{
  "d_expert": 160,
  "activation": "clamped_swiglu",
  "n_head": 10,
  "norm": "rmsnorm",
  "tie_embeddings": false,
  "init_std_qkv": 0.0211,
  "init_out_by_depth": true,
  "beta1": 0.9,
  "grad_clip": 2.0,
  "decay_shape": "linear",
  "train_tokens": 1053000000
}
Below are experts of layer 7 (counted from 0) of a mixture-of-experts language model. Rows are named gate (a neuron's input weights, with its number), up (a neuron's input weights, with its number) and show model dimensions 512-639. Each number is 500 + 25 x the weight over its row's rms, rounded and kept within 0 to 999. Numbers have three digits each.
Before each expert's rows: a language model's description of what the expert responds to; "gets" lists some tokens that make up at least twice as much of what it gets as of all text. This comes from a sample of Wikipedia text that the model never trained on. Tokens count by the router's weight.

# expert 37
What it handles: List dashes and colons. List-item dashes after line breaks and colons after infobox labels, as in Coordinates:, Traded as:, Passengers list entries.
gets: "\n", ":", "-", "=", ";", "N"
gate1:524534529502506526478490495484468507508486495508483496491531524502463482534524489508539510512503487551526466502491520492454504512512497505456521515499435493510526515525514458504473528483510529509463543502532462500504449494519458460520512484484497496491548474519490464510505514518462507495495534486496491537497527500510480478450486484481488511485511499494472492505515497522520485484484
up1:500521549522492525505509497495471488510481531497538485519528506507503507548497501493492520523487482558475477486528529468489461527491502531497528558462461488506542496515518507536471533468500532509473494526530479522496471443527512517480501506496516471467538485479477485528484485512475500509482548497489493502509502462522494452467510444499525512466502540516477518490526511520496494498491

# expert 39
What it handles: Row-end pipes and semicolons. Pipes closing table rows and cells in election and results tables, plus number-semicolon tokens like 2;, 5; in lists.
gets: " |", ";", " that", "E", " 3;", " 0;"
gate1:520543534518479507504511517519471511498508560483502480521481518561461507470491521519477536476506471482502489450509507477454477502490495524494495479482474507579503498495485515548509521477471486431537462528528509469462467493477544493499484508524506506489495499533536516520503532485492508527471508496502496533479562517476523471512554494506519496501525508508515514515514501487524467489520
up1:473557499495496494473532458562500461499486540527531472516466537532471538491478524504539532515464472514515485485521533495530531504481514519496502542476486494509510491485490498570494510510467464474498444492509523494492491497480552498488501485501482497515479528508475505528513501464453471516527468525519518517487499494509541484512522458485471454502489483489534503533515499513510468475519

# expert 30
What it handles: Table separators, sentence ends. Pipe separators between cells in wiki tables and lists, plus sentence-ending periods, colons, dashes and list numbers like 3., 5.
gets: " |", ".", ":", "-", " –", " -"
gate0:508507494478492523526534517473524526516472495497543478530470505526542501474496496509516489534484516506544529491517485485468423503497507484482511538528532501454549469491531484526507486541503496487469509486553506488454485468508483468477500478527505506495510475467517480522467500518484513524526508499491467476517468520507505476517479480459500501569510478461460505489533499507515473482508
up0:529511482480500529573547501528515490518510488455499496492472476534486535527454524527486470497496528510509520480490485516465446501482513514492513476528461516482550483506499514489478491516454494470439509497557477480457480474469478491467525501507508526484521462502500461499472497496494486537474526570471502526512481477479486506487516484489507475506480504454462533490537502476508525479521

# expert 1
What it handles: Apostrophes, hyphens, name pieces. Apostrophes, quotes, hyphens, dashes and slashes inside words or names, plus name-initial pieces, as in U-boat's, centre-right, Mc, anti.
gets: "'", "-", " \"", " ", "/", " P"
gate0:530536496492487460504534515517493476480466528538498524497542500531495498449498503459501509546527482473510465436505524513520527481524493487552476470498488520467507513541527484502498538492510443521475507504491494488515501490497491523474460530497531538514446480501460476487504523531542472488497482554495474478502469537523455495524470503515495483558548521473503540505487519478535522513483
up0:493521466506483474497515473501448474454482495482487500475516537483466519490487453493536468504445504501481454494504528557531526503526489467547496509450496479534526491479525468510456514527501498515521529495516523485511508464460484468482462484489513489494530524528482487550485505504536499476503500537511484489478533518541512515440524500486500502517482474513498483508472524456505502529486

# expert 44
What it handles: Sports stats boilerplate. Fragments in sports and election tables and headings, such as Cricinfo, gridiron, medalist, Votes, closing parentheses and === marks.
gets: ")", "\n", "er", "'", ":", "in"
gate1:514532484483504475488510453455476441543504520506491507491466543515545528481514562493523463497520501526468476507533488440497557515486446501537486485489531464538529538469504528461495515486550499486481514470517496476484440460439516525471504499529490512498525491519486526506520480466492483500526502517510501471531535519525500517542523486547476527528497522524497544495477515494466505485517
up1:518488520498474557523491557475466480503509491492461499515514509502525487485498495518549548495535474450490529510482499517506540493517476505534516569505455485503519501499484502520470514440489536529558513519486499490469514571496505526524446521506481544456502454496486494470486456499515464497488537494488496504477492490516521491511493432497539580500527496507449503484503505483468470541491

# expert 41
What it handles: Plural and head nouns. Plural endings and common head nouns after determiners, such as years, people, government, titles, lizards, limbs.
gets: "s", " years", " people", " city", " team", " area"
gate0:476471487491511469547497479476476540445496491485439491515483517481487475493519490535532518502457557509513502490473460492513520516547524499493522513509449491497521525513517502479492480469543558479494455481492465481509516475515480463520511489493484515511490487531526476528502513499539494489493516508532520515510497508488544504511531539505558487488515511442513518482512505527474498489535
up0:511470514481464505552441503483466515482517499500481517516477508501575506479513485507529500536504502501518491498496498465476506489502521497509485521527503523471514503475547507450449495518508535490489461513463476506493506506500500505532478475482494499495494494504521444512513501500509504507529522522512558512495533494493463505555485546492553530531494496494530497513507502496479502506486

# expert 2
What it handles: Places, buildings, citations. Punctuation and nouns in descriptions of buildings, places and bibliographic references, such as south, building, Museum, ISBN, album, Records.
gets: ",", "\"", ")", " (", " album", " –"
gate0:454463526522505507517497462513549511512463458485512508489503489494487481483486492492536540550483499486561478470497483494508498526487503509453540516491518514473520500506521500506461525548509523490502550557540492517518532472486487553499570447474495493487468486482493493482500480518544498524503529520439484479477491527522507495492483474454522485492462496467508504526489491488506473485489
up0:490451484541531482457500528532532508509489517525484502476481507466492489473552537520490532502500516482535455478513485559517477529485472499528529495463499549489491486538512538491487503472476508466485526495535509542545533475484499541512497482505509474508487533451495468532516516468472484512495489515480537532456520494479501511505510515506520499513470507494446528501460504434479506459561

# expert 21
What it handles: Years and title endings. Recent years and dates in sports or census text, closing = of article titles, line breaks after short descriptions, and debut.
gets: " =", " on", ")", "---|---|---|---|", " information", " season"
gate1:506453530529490490499517474486500480476540560528507515492509530483515483527531479454498523465480524468489497506494482459533504466477477503477513490502563455498497451490500462494479488494485535486508472482508522523530463485536445479497526435495487495487499452496464506512461487516490473501458512524476531465454554509557478485536505479505532495482495536466515466508443483482488494466506
up1:510507534508485497519488500507519505535506541497500529471474510487518470536512493506477522499473536472523523491516500463543533511480489503496494472473544485488500453521493481499525455474473495499503477471480485496492488491515470477476491478515512513512524462524473498472480506474531526516474485499487504458484545551512447468530449478514508529510483556486493483517473521515483531508513

# expert 5
What it handles: Line breaks in tables, lists. Line breaks ending table rows or list items before headings, plus capitalized list labels like Born, Website, Family, Death.
gets: "\n", " \"", " The", "'", "|", "==="
gate1:503533497497480527494507539503532501507500434514502555523516476475505495460509545507479508533514486518473485471474505535505480510503533491502505495553510517536508516530483515498480520490491544479474516466497495481506503505519472515463510471524510466509492511529522496517512553498516479530566514524490478504507514521474514508498500485445513517485478509522505530489522496507513514469501
up1:501486476509472566475483516534531499507517494521513561508547473519525511497467535491477492558485484526496481470483485533508509473514482499477529517520532499540453473519509536502474492457534536491492508463530510482459464490480502515479483474540512507491467483526509550504521552480530493510546472501496511484517513526492524513496520512493504494435540537519503516479507495500576479469548

# expert 11
What it handles: Numbers and name endings. Number cells, percentages and scores in stats tables (0, 44, 1–1, .7%), plus closing pieces of names like Loggins, Manx.
gets: " 0", "s", " ", " —", "th", " 1"
gate1:461474518504479497470509498540496510493525492493478486502505515473484508471508516512490515478475524502502532517478481496476539463485530521510494508464512523484499547486484497504485491491536480504440530545469490495497528480531494504556500511549525486520499465509494521538519508489501476527491490496480472494473486536519525496490490488565536501508471477529506542540500494519482502488516
up1:490487476490490503538490527512478497541485472538495469500505521501506473461539520515476500451471530451492533528470488496473517484496512508492474503546518542471525513495500532514539494494508496472466478560531503517490531504476492471507479504562504440546482405477488529532514475503533456470469523515469491488520524527496509479507517481541512467499483490551535486510483544486525548519480

# expert 26
What it handles: Topic nouns, table pipes. Table cell separators in census and election tables, plus topic nouns and plural endings like election, music, research, economic, systems.
gets: " |", " election", "2", " music", "3", " War"
gate0:490486488542458525523515480526472519487495478555511520487535428507509467493459472497497528498508541474499522481445546536495545466527518487492488550536503528513523444525471464545517500513500489504486478505492447523496523482495494447509483520540477473541491502492476502543508467455493479566518542497523441518507508550560532533486498474535460504481480488485511497489488519509501441466537
up0:507557475530467507519502458508465506497505480566477512503519446528466464480494503514506463478473516474483553495483560532535560478558505475518506567484485542547500511499468500500515531496523503494503497499466480488478476491465488450494505513486497506514463472501506531539482492441454469523535507474525466532508486544514463503474503500538470447462510496518499456474492537496514533510539

# expert 3
What it handles: Table cell separators. Pipe separators, line breaks and blank cells in numeric Wikipedia tables such as sports stats and vote counts, plus dashes and Note.
gets: " |", "|", " ", "\n", " as", ";"
gate1:506509499519527524500513500528446447516454527501524514455521503474485482489522476492445505503452444512492551481480480515481534495497545465520484538461500492503467482472490455516491516514520458497531499506534452479506442538563524526510513462508481508502462535487472510511498490466504488496487505479486501496455444483478519502502517521561474495517491525474516495467507492469513445448462
up1:500525499487500504489511546461502535500518518517480460445547459514496504473523475456494511513505506524480491500489478484449506488510440494461488501524487466498466521514519490505491488502494491476529508543476523519470464535511522514544528460467489513508495469526448507536454559474518499507451541523535515493514503488470473470477476492517465527528505512463490506501507506478489494514470

# expert 19
What it handles: Name-initial fragments. First pieces or initials of proper names and titles, such as Sol-, Kin-, S.A., New, St, Jr, Inc, often in music lists.
gets: " ", "-", "S", "/", " New", " S"
gate0:535419489513521523506492528468468486486511552496482498501497465521498517467488549526449557516508479472491508484477506509475516521506504511486498496505474489523547485499470453531504429519535497515508458488510524510479497464504493500495470482489489520499501467460518522509458508514525527519502532513545556495507510511526489483452484504484469468505537471488519513480462507520456466529510
up0:511463486510499482494487471503487483516471519494514484475521454528470535526522538509455538532505479425481511506482522510482488499480523485502457501507443500495527514461453482523535434482549531516480504508521503504477489491511502482483491478481491492502529414485505510487527501523518530529485535485527516514489509513509466472490504558492509443497513483497552531497457521574476527511539

# expert 8
What it handles: Numbers in data. Numerals in tables, dates, statistics and codes, such as 4, 11, 74, and years after parentheses or pipes.
gets: " 1", " 2", " 4", " 3", " 6", " 5"
gate1:490494570504485518504445528468506457513484482517455539490523487488496524475526487489537524465470500541486480478531454511498522508461506495516519535534527524475504525501496516487514474487466487486492531510558500544495542528494511497488491480488533498465498490523516512484527496565493498472492543517467485512501487500496503476506531498446525512493506518502533505527528437488488538520499
up1:479509554522464506522441513496461500482475502504487546547519478470480526507515477481528492498464491515520486458520448514518493538436518493504526559518497530451513525488501494457506451492470436497497528450534487537501526522478488502511478487517485523502491504514527489493536446558524503490503533544491523430471449496486526464493524512467528511495493512511522498503508449439475530498503